config.toml
n_layer = 11
d_model = 96
n_experts = 64
experts_per_token = 2
d_expert = 96
d_shared_expert = 0
activation = "bilinear"
moe_layers = [2, 3, 4, 5, 6, 7, 8, 9, 10]
router_score = "sigmoid"
normalize_top_k = true
routed_scale = 1.0
balance_loss = 0.00209
balance_bias = true
init_std_router = 0.013
lr_router = 0.000983
vocab_size = 16384
norm = "rmsnorm"
norm_eps = 1e-06
tie_embeddings = false
optimizer = "soap_variant"
lr = 0.0104
beta1 = 0.95
beta2 = 0.99
batch_tokens = 131072
seq_len = 1024
train_tokens = 431600000
steps = 3293
dataset = "wikipedia_en"
Below are experts of layer 7 (counted from 0) of a mixture-of-experts language model. Rows are named router (the router's row for the expert), gate (a neuron's input weights, with its number), up (a neuron's input weights, with its number), down (a neuron's output weights, with its number) and show model dimensions 0-95. Each number is 200 + 40 x the weight over its row's rms, rounded and kept within 0 to 999.
After each expert's rows: "gets" lists some tokens that make up at least twice as much of what it gets as of all text. This comes from a sample of Wikipedia text that the model never trained on. Tokens count by the router's weight.

# expert 3
router,263,178,183,257,224,157,223,192,149,151,177,227,175,181,164,200,151,215,177,191,236,180,233,230,189,241,159,206,248,225,233,166,217,105,193,156,242,274,175,227,237,223,253,170,177,219,206,210,239,187,209,146,275,187,207,264,150,272,272,242,249,179,214,289,211,201,235,263,172,194,162,250,241,189,227,241,195,267,201,258,193,134,137,278,210,169,198,214,195,202,106,190,179,252,229,227
gate0,104,159,224,85,231,256,183,225,201,200,209,263,120,191,179,255,115,150,167,198,274,240,204,126,184,251,127,201,210,169,177,208,221,176,230,200,160,235,263,228,195,205,191,207,182,299,179,170,207,132,180,189,226,193,195,259,184,209,204,211,206,130,224,208,260,183,256,245,208,221,249,196,195,258,245,228,182,242,163,252,202,193,216,183,186,203,256,162,178,161,211,206,139,230,195,140
up0,209,252,164,225,132,185,246,230,197,160,260,100,174,220,191,180,112,198,213,243,158,239,151,212,214,221,197,170,151,267,207,149,201,144,264,251,157,244,170,171,221,189,224,193,174,229,173,232,216,199,191,268,220,144,181,254,304,201,192,202,154,205,240,246,199,198,242,253,192,214,183,164,247,217,247,178,179,178,219,200,208,248,142,188,123,218,274,151,164,227,135,227,193,200,219,107
down0,229,175,176,184,162,155,221,227,143,201,201,277,147,228,258,156,238,231,255,189,217,246,213,187,221,196,193,253,155,210,213,199,210,255,175,197,240,160,216,164,174,148,174,170,161,230,287,201,139,158,184,187,220,191,271,254,145,148,177,272,159,246,235,165,196,217,267,230,294,187,150,245,233,232,167,271,167,204,200,193,157,226,243,191,208,235,199,149,300,279,161,153,216,230,233,188
gets: ":", "-", ";", " |", "=", " as"

# expert 12
router,271,247,200,195,224,213,249,192,222,215,134,213,245,208,220,161,173,258,234,191,237,141,179,191,157,285,131,164,239,158,272,184,220,211,114,183,243,260,187,186,234,210,200,176,135,277,192,208,184,229,226,174,211,201,300,247,174,196,262,269,219,243,176,186,177,240,190,231,167,121,116,207,203,159,202,171,228,239,251,235,169,185,189,258,182,240,148,293,241,191,213,206,193,195,214,191
gate0,193,169,274,235,276,239,223,181,234,194,165,234,188,298,237,211,281,241,192,219,177,125,225,203,124,222,215,217,155,192,234,225,215,220,195,159,175,221,222,139,257,205,268,228,235,236,252,141,195,204,197,223,280,206,211,231,158,229,87,177,153,177,159,211,259,178,164,226,165,249,156,215,158,228,215,234,228,169,260,134,149,202,181,150,227,183,171,192,204,174,213,260,175,130,177,201
up0,88,168,231,257,190,223,199,180,197,175,200,221,172,172,170,171,217,283,259,202,205,207,163,180,229,188,113,171,191,270,178,220,254,146,163,197,124,180,171,252,213,215,197,225,236,150,228,188,192,178,257,245,121,225,203,227,242,124,160,211,183,191,170,238,237,155,243,183,259,249,194,320,225,242,183,122,197,178,151,240,201,225,150,189,227,163,247,197,187,150,218,212,233,165,204,246
down0,224,177,225,120,194,185,217,207,159,189,228,181,162,153,162,223,197,176,176,238,252,191,196,213,197,187,200,77,182,210,123,120,258,257,228,205,246,195,230,273,256,239,235,219,172,209,144,125,289,169,210,209,263,175,148,179,149,225,198,207,164,162,288,227,220,109,210,200,235,223,196,247,216,168,159,181,195,173,203,213,174,241,178,200,137,195,186,182,242,174,146,276,252,210,205,237
gets: "c", "p", " f", " p", "w", "f"

# expert 22
router,252,169,233,165,242,218,232,168,227,171,113,285,198,199,163,179,175,268,144,152,198,173,170,199,221,286,94,201,248,170,200,167,198,189,144,174,221,239,180,191,153,228,224,168,160,216,179,146,234,222,193,197,215,246,210,204,206,233,192,271,175,169,264,183,188,229,201,241,123,148,141,262,190,209,174,216,139,260,256,230,191,180,131,276,153,219,224,192,244,219,123,175,231,204,232,172
gate0,232,148,175,197,234,226,286,270,177,150,182,174,206,224,248,271,288,216,213,163,209,212,217,194,233,220,231,171,234,143,136,199,184,215,194,204,229,237,159,277,225,205,144,249,245,224,260,270,230,176,248,151,236,247,282,143,125,223,192,190,214,172,204,234,244,191,230,156,280,243,172,208,218,190,195,150,230,168,167,164,216,201,184,153,259,241,219,171,204,279,242,160,246,162,208,151
up0,262,225,218,214,177,199,199,293,153,238,300,245,238,233,222,249,190,146,201,185,211,189,194,240,225,167,285,168,209,173,162,173,218,126,221,161,257,176,167,232,254,202,148,182,221,259,130,223,187,155,161,186,189,244,209,147,151,204,187,109,165,134,191,210,224,185,254,159,185,297,228,169,234,142,243,218,173,164,176,224,225,238,165,229,172,232,213,240,110,228,212,193,215,164,169,207
down0,221,216,186,170,139,303,240,145,235,186,231,202,180,189,276,210,194,237,248,175,211,210,244,202,140,317,149,181,189,213,210,230,208,173,229,240,293,220,220,170,228,265,191,236,251,109,191,207,169,149,205,183,177,155,213,141,149,215,190,224,142,256,163,226,155,217,186,180,156,153,221,236,231,224,200,148,125,213,182,167,165,154,198,213,204,188,158,181,180,160,236,245,97,187,194,222
gets: "M", "S", "B", "C", "F", "H"

# expert 33
router,211,205,235,238,226,223,181,176,222,126,182,240,180,190,214,238,213,242,207,204,196,154,248,258,184,291,159,236,249,185,271,180,194,147,142,175,174,267,179,209,195,241,228,194,173,211,193,195,201,244,220,160,234,269,146,248,155,227,285,204,194,284,276,225,132,216,256,135,155,173,149,277,252,258,240,189,222,230,225,212,187,177,156,239,158,236,226,287,192,197,165,192,174,241,239,220
gate0,157,202,161,216,242,142,146,215,228,237,215,228,159,181,180,164,188,207,150,217,254,208,214,193,133,169,158,138,228,126,212,151,208,164,222,199,245,178,289,182,190,216,233,217,187,216,225,153,201,136,228,224,236,186,230,255,139,162,194,211,199,215,281,194,181,265,221,297,194,256,268,195,231,146,152,229,198,252,168,258,188,178,195,193,306,217,190,131,220,186,222,209,252,256,220,287
up0,208,173,226,213,195,190,176,182,130,131,167,151,188,298,218,180,169,147,176,243,112,181,158,191,171,224,146,237,236,244,195,218,184,203,145,173,183,226,154,206,195,152,209,250,175,160,129,216,214,218,225,154,188,224,132,188,237,223,163,253,247,232,142,176,155,162,229,200,239,248,120,200,130,179,229,309,230,193,174,222,98,151,220,235,216,240,183,254,219,237,188,154,214,219,173,226
down0,157,249,169,140,185,186,120,236,248,178,157,211,140,243,126,178,138,252,208,216,168,230,164,282,243,167,194,256,202,176,184,221,141,241,151,183,173,209,190,227,153,238,205,205,219,188,234,235,233,184,183,156,292,207,176,192,190,120,202,154,210,166,205,178,197,186,135,206,276,238,277,168,187,232,203,192,193,232,159,218,187,248,158,179,317,227,272,199,190,196,211,170,197,224,277,155
gets: "|", " |", "-", "=", " -", " medal"

# expert 35
router,250,185,171,223,132,184,222,159,207,201,158,227,168,238,165,176,144,234,204,158,211,160,261,254,148,238,153,198,220,198,263,191,150,180,146,163,217,213,213,176,252,249,185,146,208,242,166,224,223,210,236,99,202,200,250,169,165,272,250,185,195,232,217,231,224,188,174,145,135,131,142,247,190,225,210,186,217,285,200,284,187,154,167,224,164,210,186,267,225,167,133,170,133,262,255,209
gate0,178,204,264,224,186,179,171,219,181,154,184,230,235,214,194,202,184,306,276,246,176,228,161,191,208,237,250,187,232,169,140,160,150,159,206,190,262,169,297,212,305,222,179,178,178,176,128,231,207,201,212,195,135,138,174,156,144,169,262,245,242,201,259,224,189,153,181,137,230,202,144,174,174,191,159,216,239,136,252,221,141,186,218,212,254,213,187,189,181,188,276,248,179,223,155,177
up0,230,257,190,232,159,125,226,218,208,257,240,225,252,241,152,169,238,117,150,218,254,156,133,257,231,212,144,220,169,185,251,214,229,166,199,217,225,252,200,162,146,146,281,203,195,208,152,247,201,265,193,238,182,209,194,139,155,210,173,188,209,244,182,126,220,251,263,277,210,222,257,239,192,197,180,183,164,153,188,215,279,143,169,233,165,175,217,235,255,202,190,196,254,153,248,239
down0,220,210,222,202,217,169,214,183,231,198,184,212,143,137,199,184,161,306,262,226,279,138,185,254,220,180,232,66,214,118,222,179,156,168,184,207,142,212,194,246,169,264,246,226,218,191,169,168,189,218,247,220,258,221,177,123,158,155,150,182,171,213,132,183,244,195,242,129,231,167,181,253,279,166,194,177,233,193,198,192,167,180,158,230,172,162,196,268,201,207,238,244,205,170,205,177
gets: ";", " –", " |", " -", ",", " —"

# expert 56
router,196,136,254,239,150,167,223,213,206,188,188,260,155,264,168,198,209,223,130,173,275,171,199,226,215,291,142,175,248,226,246,202,134,220,124,163,194,259,152,191,300,192,230,201,171,251,181,190,202,176,198,181,162,243,220,215,169,219,248,277,236,153,204,198,186,221,236,157,191,231,112,263,234,174,256,136,177,219,235,235,151,173,184,234,194,253,177,249,254,252,159,189,199,232,197,193
gate0,172,227,248,242,199,230,224,204,199,240,110,221,265,135,214,189,234,130,176,221,190,137,215,242,182,163,176,187,240,218,172,222,244,273,159,117,205,197,201,172,216,200,180,191,195,228,260,139,238,210,118,171,213,193,209,166,259,181,234,244,163,216,294,226,187,167,245,190,202,170,260,246,236,208,114,213,232,204,128,216,226,181,228,118,232,170,168,189,272,142,159,227,194,264,166,161
up0,162,208,199,195,232,156,190,151,177,229,234,187,204,192,198,172,140,256,181,170,173,198,229,183,234,214,251,175,249,235,232,241,152,221,278,139,128,214,244,188,156,206,177,223,169,139,226,155,228,189,187,157,156,197,163,256,216,148,268,239,210,136,244,256,108,142,176,114,203,210,243,209,162,136,201,161,198,233,140,175,222,186,193,166,171,223,203,193,210,184,212,244,194,350,233,176
down0,180,160,207,265,205,229,216,175,135,239,179,259,200,212,179,159,249,219,180,212,259,240,188,226,264,120,212,145,178,168,216,129,153,152,223,167,202,181,177,133,195,188,234,240,124,205,113,247,213,176,278,273,257,172,192,202,145,223,293,175,198,236,178,197,163,195,208,196,257,165,173,207,240,168,180,198,138,183,227,141,269,192,214,183,190,145,186,223,172,166,133,241,262,189,140,196
gets: "-", "–", " •", "==", "°", "Personal"

# expert 24
router,215,194,225,216,228,171,237,227,176,175,137,251,207,254,147,159,240,240,213,97,226,143,198,243,216,243,161,200,249,210,301,257,202,131,158,134,201,200,233,194,249,262,221,139,174,246,172,178,203,240,196,187,265,202,155,209,151,187,207,177,182,229,197,222,133,183,244,194,144,148,133,276,207,196,217,155,169,222,170,245,212,161,189,261,205,207,215,246,264,199,189,201,206,305,240,215
gate0,255,151,201,202,213,231,218,189,169,151,257,224,213,144,176,185,170,154,228,249,214,267,179,140,154,187,214,149,221,251,176,111,149,112,197,190,202,236,298,206,122,240,225,195,175,198,202,122,265,163,144,202,214,204,132,211,186,211,265,165,174,167,168,155,146,224,199,241,221,188,179,215,168,254,222,212,244,147,210,210,199,274,188,182,168,196,214,161,193,255,181,309,171,212,181,157
up0,226,141,153,193,232,205,165,159,161,180,177,228,106,162,187,228,188,247,189,153,199,187,214,286,182,174,192,167,179,233,222,196,247,207,204,190,177,272,264,172,185,205,172,227,184,205,181,189,262,154,153,152,138,192,199,241,154,201,176,133,259,172,254,162,203,260,192,245,190,159,159,262,143,219,95,109,157,193,209,184,190,200,183,181,209,177,199,160,90,252,161,132,159,215,231,194
down0,231,172,150,194,177,174,199,183,218,212,197,150,183,248,252,190,283,223,170,174,211,167,107,228,197,219,249,193,170,199,199,233,198,282,172,122,169,188,202,122,226,266,212,154,254,237,202,253,219,183,193,236,179,161,174,154,183,223,153,284,203,237,192,184,233,168,207,229,172,168,63,260,182,170,176,212,96,225,170,160,234,215,255,205,243,230,242,207,226,151,258,191,187,172,223,235
gets: " New", " United", " South", " North", " West", " National"

# expert 21
router,275,165,163,242,233,182,226,174,182,205,231,229,183,243,186,116,145,214,217,201,162,195,149,264,157,243,186,176,188,155,239,160,168,156,112,142,209,291,192,246,212,245,201,246,160,261,218,234,137,239,264,166,302,186,261,247,160,282,194,193,177,248,190,257,185,154,194,235,193,156,144,283,202,178,240,168,200,195,205,210,209,203,162,243,200,193,249,222,198,208,168,236,190,232,164,185
gate46,264,238,297,218,215,151,195,170,171,198,300,240,207,242,171,185,208,242,215,169,237,178,205,276,159,168,184,113,196,131,225,188,198,171,199,176,266,211,203,251,107,219,202,253,227,212,313,171,249,158,163,135,193,205,220,180,205,194,214,247,228,110,183,222,245,209,222,233,250,241,244,204,165,207,215,145,225,147,235,241,153,219,144,224,203,185,175,169,233,152,157,226,200,210,218,185
up46,185,246,235,229,173,276,201,177,302,244,244,162,219,145,259,210,214,236,205,139,195,166,123,223,175,204,131,194,261,178,212,213,186,219,215,209,240,208,188,179,272,232,152,178,252,297,203,270,189,244,152,184,236,209,186,189,198,217,226,177,168,197,172,133,119,253,184,245,248,209,214,198,180,129,117,182,195,129,171,181,214,177,244,161,143,209,273,236,239,207,134,194,196,210,204,198
down46,209,168,137,206,183,217,182,232,158,177,122,210,197,227,156,143,189,164,207,193,221,167,220,167,228,181,249,177,176,201,171,233,210,266,217,203,181,185,114,176,261,160,205,268,164,156,153,205,242,210,251,250,243,182,238,183,167,228,287,154,233,265,227,196,262,235,215,201,126,225,142,187,251,194,166,301,201,253,209,206,193,238,162,168,290,243,224,181,199,291,246,166,180,214,155,253
gets: " has", "o", " had", "a", " have", "ia"

# expert 7
router,191,151,230,254,213,198,239,148,167,191,172,214,203,204,154,187,121,264,198,173,216,146,277,284,187,277,206,185,287,144,209,196,155,199,156,188,212,260,192,217,202,193,221,199,184,238,203,205,195,232,169,145,168,234,243,230,196,236,297,207,106,194,198,264,160,206,210,177,139,136,128,195,173,251,166,149,220,220,185,248,258,203,163,237,185,198,243,265,246,187,115,187,212,225,227,174
gate0,205,191,150,196,212,223,174,211,260,179,189,202,255,153,257,241,170,177,247,221,227,237,249,203,258,168,234,204,140,222,220,233,283,195,202,216,251,193,155,199,191,199,229,240,193,146,216,209,232,232,132,203,259,139,163,244,201,321,171,215,252,186,208,182,222,241,110,113,214,221,239,127,192,158,223,182,234,238,199,259,155,220,207,252,221,203,149,240,134,217,199,145,117,232,233,228
up0,186,149,165,144,165,180,173,158,234,163,217,163,157,214,177,197,203,213,186,188,143,217,187,189,250,178,144,202,218,268,131,235,175,170,218,240,129,198,164,241,211,255,232,264,213,222,219,240,217,152,221,132,221,172,238,189,171,249,203,266,214,167,136,331,185,226,175,215,197,159,237,202,138,250,260,213,157,240,126,157,191,196,193,252,145,173,181,255,226,230,206,131,203,142,153,260
down0,261,159,213,236,188,214,175,241,236,180,222,243,210,236,251,219,181,180,231,158,172,173,180,168,240,120,179,203,203,216,256,133,170,244,169,202,188,101,121,259,241,178,228,189,147,189,140,270,228,173,232,212,219,170,245,233,123,210,188,190,129,222,128,221,176,259,209,132,214,212,216,233,139,194,175,286,171,248,178,174,138,240,207,215,231,131,207,203,143,186,147,200,251,153,202,235
gets: ")", "\"", "%", ".", "}", ")\n"

# expert 26
router,221,190,227,217,207,164,238,197,203,196,174,271,154,179,154,165,215,237,203,169,168,168,253,302,158,269,210,216,183,172,255,200,233,176,150,183,197,265,202,170,217,202,172,202,136,218,230,230,135,254,215,121,218,143,223,250,187,301,281,176,185,226,261,243,168,178,254,192,131,151,167,253,242,182,208,209,188,233,212,254,210,177,142,232,207,248,187,288,254,215,185,214,217,270,243,192
gate0,161,127,146,246,204,190,146,151,150,142,169,266,206,144,224,196,182,223,242,216,193,264,147,220,157,239,165,197,148,194,198,246,203,257,177,241,209,204,121,174,192,183,227,199,191,129,197,260,167,252,201,250,172,90,147,132,152,238,231,163,150,230,165,218,137,184,252,222,210,245,153,208,205,189,151,149,210,242,176,195,167,152,207,186,150,133,228,208,206,173,193,157,131,173,186,247
up0,271,215,185,209,178,172,181,210,224,191,212,224,191,209,232,233,215,152,277,178,193,197,168,225,243,239,179,184,190,166,207,221,179,237,243,167,135,208,296,190,193,224,195,244,216,209,282,157,205,197,259,256,168,223,248,239,244,147,274,139,241,223,154,240,143,180,233,207,222,193,181,203,163,283,169,281,247,199,275,207,258,159,175,114,230,212,222,192,240,141,194,227,114,262,257,206
down0,208,135,197,219,213,103,159,201,180,228,193,254,229,177,199,176,197,243,199,172,221,228,196,267,204,249,165,189,176,198,302,274,265,183,152,174,224,135,160,262,151,255,240,167,237,233,251,174,298,179,243,208,213,176,200,199,274,205,245,195,160,217,248,179,223,206,201,219,164,205,278,189,228,196,181,187,270,274,191,167,211,217,206,221,121,169,216,167,164,151,173,169,139,229,137,243
gets: " |", ";", "|", " /", "born", "',"

# expert 63
router,272,225,197,209,196,227,281,218,246,182,216,233,220,203,187,197,206,234,156,179,126,223,240,190,201,312,152,193,201,150,248,231,184,201,211,104,214,205,234,168,169,219,192,137,199,224,195,160,260,255,205,164,226,180,309,217,167,252,265,195,152,223,226,203,203,181,197,147,198,162,171,302,198,190,209,120,191,202,152,214,194,189,224,275,155,206,248,261,234,209,156,174,233,254,242,153
gate0,205,283,137,216,259,206,183,157,237,211,230,195,213,237,163,163,225,240,179,197,189,140,263,138,144,186,140,227,146,242,176,195,284,175,236,262,176,188,119,242,197,252,179,199,160,199,163,279,210,152,236,160,166,218,217,134,196,267,128,141,145,211,199,237,196,156,218,200,177,203,191,231,222,161,234,217,217,229,209,144,202,193,180,284,195,234,216,224,183,283,178,235,287,176,157,200
up0,134,126,230,175,188,208,191,192,86,212,215,202,253,226,166,198,168,206,169,223,192,168,177,140,186,226,210,277,242,187,225,219,186,236,177,195,177,222,223,188,209,223,138,179,199,253,168,191,159,170,173,210,161,257,155,164,182,118,184,211,216,97,265,211,231,217,232,248,239,152,171,187,136,261,288,130,185,193,170,222,228,238,242,137,174,176,156,208,228,183,235,205,103,176,269,211
down0,148,207,212,240,151,203,282,197,226,233,220,245,230,141,246,250,133,229,143,206,213,181,173,170,172,283,105,259,211,206,179,153,244,174,156,198,237,267,199,249,208,120,197,269,190,195,248,171,243,232,221,194,173,200,150,188,171,204,195,112,155,164,231,191,199,215,274,108,219,191,250,200,192,213,164,188,145,247,219,211,144,174,193,185,194,199,177,157,181,253,193,245,170,127,192,143
gets: " S", " B", " P", " C", " L", " D"

# expert 17
router,187,160,189,204,181,246,224,209,226,148,190,211,184,187,187,151,155,272,258,192,175,174,210,246,160,295,202,188,174,213,253,244,211,131,120,223,222,279,203,205,199,228,225,156,197,257,220,204,177,180,190,118,268,148,250,192,126,241,244,223,229,215,271,235,139,250,257,205,164,150,102,218,194,210,180,167,146,197,199,241,222,175,164,274,180,218,181,264,227,239,147,157,175,229,220,198
gate0,254,191,220,76,219,265,178,131,248,191,251,156,233,195,201,168,205,179,294,127,216,196,138,178,245,247,233,154,101,192,203,284,144,207,156,238,192,197,197,262,167,196,203,220,231,221,198,223,196,235,185,201,188,195,208,158,149,232,243,189,213,188,167,189,222,147,180,236,198,188,316,186,219,222,211,201,216,181,261,230,223,206,160,216,194,206,277,220,228,218,150,219,118,256,224,197
up0,225,211,191,204,147,228,260,234,196,186,212,222,149,212,291,192,168,297,228,190,218,138,222,201,218,179,172,231,168,185,179,203,133,159,263,216,186,184,199,185,154,200,236,181,194,158,214,229,193,212,171,222,123,158,257,221,243,253,239,160,250,185,224,213,209,213,258,325,160,303,217,168,249,252,246,169,201,144,227,299,196,175,191,205,180,148,164,245,161,155,180,150,195,168,181,231
down0,197,175,217,210,195,211,176,157,211,154,234,199,216,228,170,210,186,258,242,152,263,186,185,190,172,323,252,151,144,250,219,186,186,224,189,215,230,197,207,221,171,203,221,180,226,141,155,210,201,192,169,206,169,163,184,119,121,207,227,181,201,210,275,163,176,228,142,249,257,264,149,162,269,97,265,243,119,231,139,190,137,213,246,179,171,227,230,203,201,159,243,167,176,254,163,212
gets: " |", ";", "|", ":", " a", " •"

# expert 15
router,216,166,211,303,237,190,264,234,214,169,121,266,185,172,187,196,184,296,236,227,193,204,219,186,200,242,109,202,216,148,238,200,235,181,181,175,207,197,160,191,248,176,217,170,194,270,225,212,119,212,265,141,238,220,208,242,144,220,249,201,175,228,250,248,91,230,253,150,131,201,156,206,210,204,263,151,172,210,241,227,222,198,207,229,228,224,234,257,218,204,175,253,198,252,248,203
gate0,191,214,208,153,184,183,253,161,162,184,218,269,259,220,232,180,262,158,155,171,235,235,183,238,207,214,231,184,168,180,183,143,173,213,164,231,180,204,172,255,310,166,146,261,157,216,207,153,188,210,158,169,121,259,113,259,143,163,128,173,234,193,208,176,216,181,191,184,289,222,205,202,266,276,196,175,174,148,259,179,210,161,161,265,213,232,148,179,138,178,226,199,180,226,158,182
up0,206,128,235,270,188,227,258,179,169,267,185,165,229,184,158,250,207,177,195,221,181,226,267,144,195,195,204,224,217,196,183,191,263,176,246,134,180,170,174,283,158,199,209,150,225,187,161,178,102,214,170,170,147,223,181,187,222,180,257,254,152,267,210,165,141,159,212,202,143,171,240,205,221,185,261,277,173,233,193,243,223,242,259,208,224,281,195,226,196,263,165,124,140,157,176,225
down0,192,159,230,183,256,232,235,215,195,138,117,152,189,207,200,199,195,158,255,209,209,240,170,217,133,184,194,275,154,218,146,229,206,223,191,214,182,150,229,188,175,205,212,223,215,213,208,127,274,206,227,169,195,216,175,191,201,116,144,255,196,102,219,142,151,187,278,239,240,159,154,231,220,240,188,172,259,219,202,251,155,272,178,222,261,175,220,240,216,256,176,240,249,179,260,106
gets: "in", "er", "on", "en", "un", "ur"

# expert 41
router,273,163,222,141,182,198,219,192,212,182,196,225,191,190,168,166,168,248,177,172,266,177,248,243,212,265,198,209,239,221,267,246,197,156,130,194,242,253,235,115,195,192,161,219,118,218,185,214,207,181,247,152,201,220,183,257,154,251,214,216,182,169,175,213,164,163,205,194,211,138,158,204,275,187,173,198,189,188,223,296,228,133,112,220,119,242,209,293,246,202,134,243,182,178,186,160
gate0,115,212,187,170,192,211,180,186,170,232,183,146,238,250,262,254,230,222,171,179,283,158,242,157,203,205,217,169,223,209,222,207,76,262,197,221,170,243,201,221,221,185,201,270,185,171,170,208,226,231,134,161,224,192,228,145,196,201,197,221,160,264,180,281,198,140,170,197,163,177,237,250,265,117,215,184,169,213,203,184,157,194,259,198,197,177,143,217,165,258,193,226,145,223,302,141
up0,275,203,132,208,171,224,234,151,190,169,175,133,160,206,269,150,242,143,172,241,236,240,241,223,210,275,195,191,178,114,236,248,154,195,131,206,189,150,244,198,211,172,147,273,256,225,199,210,200,223,194,114,182,148,241,265,208,237,179,238,137,126,237,188,191,181,181,185,204,222,275,129,248,151,217,249,189,198,173,234,232,181,205,169,209,257,243,184,222,175,205,196,125,236,226,204
down0,265,86,264,201,183,221,192,178,212,186,224,114,254,203,293,190,183,165,195,245,226,151,219,202,201,211,254,219,216,157,235,225,195,133,164,226,149,173,208,175,239,162,220,133,291,190,219,169,143,132,277,216,238,213,242,240,286,206,187,235,154,175,241,237,225,142,225,260,220,181,215,162,176,249,196,227,237,262,218,183,216,234,211,155,186,167,185,174,209,201,226,140,150,244,202,186
gets: ".", ".\n\n", ").", "\".", ".\"", ".\n"

# expert 51
router,272,162,233,250,196,180,263,87,201,218,191,252,184,163,156,124,160,256,231,232,166,187,212,248,169,222,122,204,233,171,250,238,170,150,152,173,172,264,180,189,215,252,245,174,173,262,194,205,181,183,223,130,228,174,223,245,144,221,223,219,189,240,241,183,147,190,238,175,125,199,144,270,204,228,245,188,246,199,249,241,226,155,198,259,202,281,216,264,205,211,190,209,234,237,235,179
gate46,127,262,196,188,160,252,194,204,200,153,194,141,160,152,197,177,237,236,201,223,190,122,206,154,217,187,152,133,235,164,195,206,239,238,162,209,166,224,300,207,172,119,195,169,217,175,222,139,240,230,194,202,248,248,228,150,225,173,207,224,191,218,135,143,130,183,177,163,190,166,223,177,184,211,208,137,219,246,175,239,205,213,209,238,245,270,130,119,165,185,201,228,186,206,188,330
up46,230,291,180,217,221,208,231,172,245,207,277,202,250,249,220,214,236,200,154,214,218,271,177,227,173,139,201,223,140,146,186,201,257,251,180,199,181,198,172,149,232,233,154,197,113,307,158,247,244,216,145,239,177,178,278,149,205,208,117,148,179,201,177,167,212,239,189,164,187,210,146,204,287,158,134,225,213,206,234,180,152,170,161,194,219,163,219,226,233,160,262,150,210,208,222,166
down46,269,237,264,193,200,255,225,199,150,228,180,191,221,196,218,171,178,133,196,229,174,157,168,193,203,210,164,274,225,271,184,226,249,185,144,228,187,193,171,248,187,211,167,189,190,219,268,155,149,205,265,197,223,197,205,231,260,200,257,289,314,162,229,234,196,208,215,189,140,180,220,109,149,172,207,219,274,173,230,231,136,212,190,196,186,163,196,238,100,229,173,136,185,253,152,205
gets: "i", "k", "z", "en", "in", "n"

# expert 28
router,226,192,243,191,224,202,263,179,228,171,176,228,226,242,184,164,164,227,234,175,245,189,189,262,171,228,179,115,181,210,249,182,240,123,188,106,240,187,170,200,248,280,162,176,156,280,167,154,157,242,203,189,247,199,192,246,121,208,219,145,214,190,174,213,171,164,240,126,185,199,120,191,227,203,229,157,164,193,176,263,265,150,163,276,190,222,237,269,164,178,200,249,226,216,241,140
gate0,227,157,253,249,245,173,175,193,199,229,170,248,212,216,274,184,244,244,148,266,218,197,179,191,119,133,219,147,148,206,223,165,255,221,251,83,227,234,165,192,186,167,219,204,235,236,167,200,259,236,191,226,146,167,246,84,174,171,210,127,210,167,139,143,185,159,203,156,195,129,161,222,180,201,239,194,194,236,220,211,245,157,213,191,190,153,182,234,208,168,232,193,181,138,253,159
up0,201,178,232,144,253,163,202,218,213,198,230,204,170,188,159,297,218,186,87,210,153,188,292,157,190,203,220,222,160,287,255,183,245,236,132,238,188,207,155,168,133,207,258,209,192,174,203,179,219,180,252,246,264,272,234,200,253,217,165,215,203,154,243,142,206,238,219,80,227,200,227,181,159,221,215,207,189,232,189,190,222,204,176,175,165,215,150,192,226,175,250,136,223,229,245,252
down0,137,255,177,155,204,236,209,252,195,166,193,152,191,191,202,149,164,264,212,181,230,211,190,197,242,264,166,153,210,223,143,203,275,179,206,149,217,79,168,207,275,234,178,282,213,228,194,291,227,173,237,154,165,160,170,153,171,155,183,221,176,228,201,224,127,191,251,216,236,173,242,168,254,232,169,216,167,210,262,149,199,200,223,172,165,192,205,226,212,189,171,277,204,222,260,106
gets: " first", " two", " other", " not", " also", " more"

# expert 47
router,219,217,150,253,209,194,242,189,232,189,217,251,171,182,122,168,132,263,168,206,236,234,219,259,214,235,175,213,146,183,201,189,215,180,124,143,216,235,177,193,230,243,212,228,150,255,208,167,160,263,167,192,170,258,276,254,168,250,226,228,203,162,216,270,126,214,210,178,193,119,106,231,211,140,236,233,193,236,222,199,219,176,178,222,122,229,207,290,161,207,168,180,234,276,195,161
gate0,262,181,142,203,209,196,104,147,188,172,230,158,246,227,310,206,99,171,259,127,195,143,252,163,198,162,249,172,250,165,145,174,151,220,214,170,157,178,259,183,213,240,125,192,230,209,220,251,200,191,206,156,247,228,210,170,213,221,235,231,205,201,259,254,161,234,174,202,239,227,133,205,205,211,156,174,202,197,224,171,202,283,166,202,136,128,160,236,199,213,189,208,221,203,249,160
up0,215,243,236,256,173,263,180,176,204,176,281,156,223,132,180,208,201,243,122,173,160,112,163,197,210,180,126,234,155,291,147,212,199,250,214,226,256,194,109,139,281,261,207,174,202,255,156,191,124,154,173,227,169,244,182,171,231,186,168,203,160,219,146,221,199,223,224,164,178,175,207,146,197,174,168,257,190,178,225,239,225,221,166,228,221,221,249,206,247,200,119,184,198,187,169,230
down0,197,181,246,280,191,205,190,241,227,199,200,214,181,115,216,186,190,210,227,112,252,138,193,139,197,221,165,188,248,206,267,231,158,190,204,114,209,238,187,156,160,196,201,202,158,278,187,245,238,150,172,182,308,168,221,194,234,234,268,132,131,276,179,229,171,183,196,241,181,186,282,170,142,191,224,215,223,173,284,189,230,235,218,156,208,173,158,188,200,222,137,168,157,169,194,191
gets: " a", " an", " the", " A", " one", "A"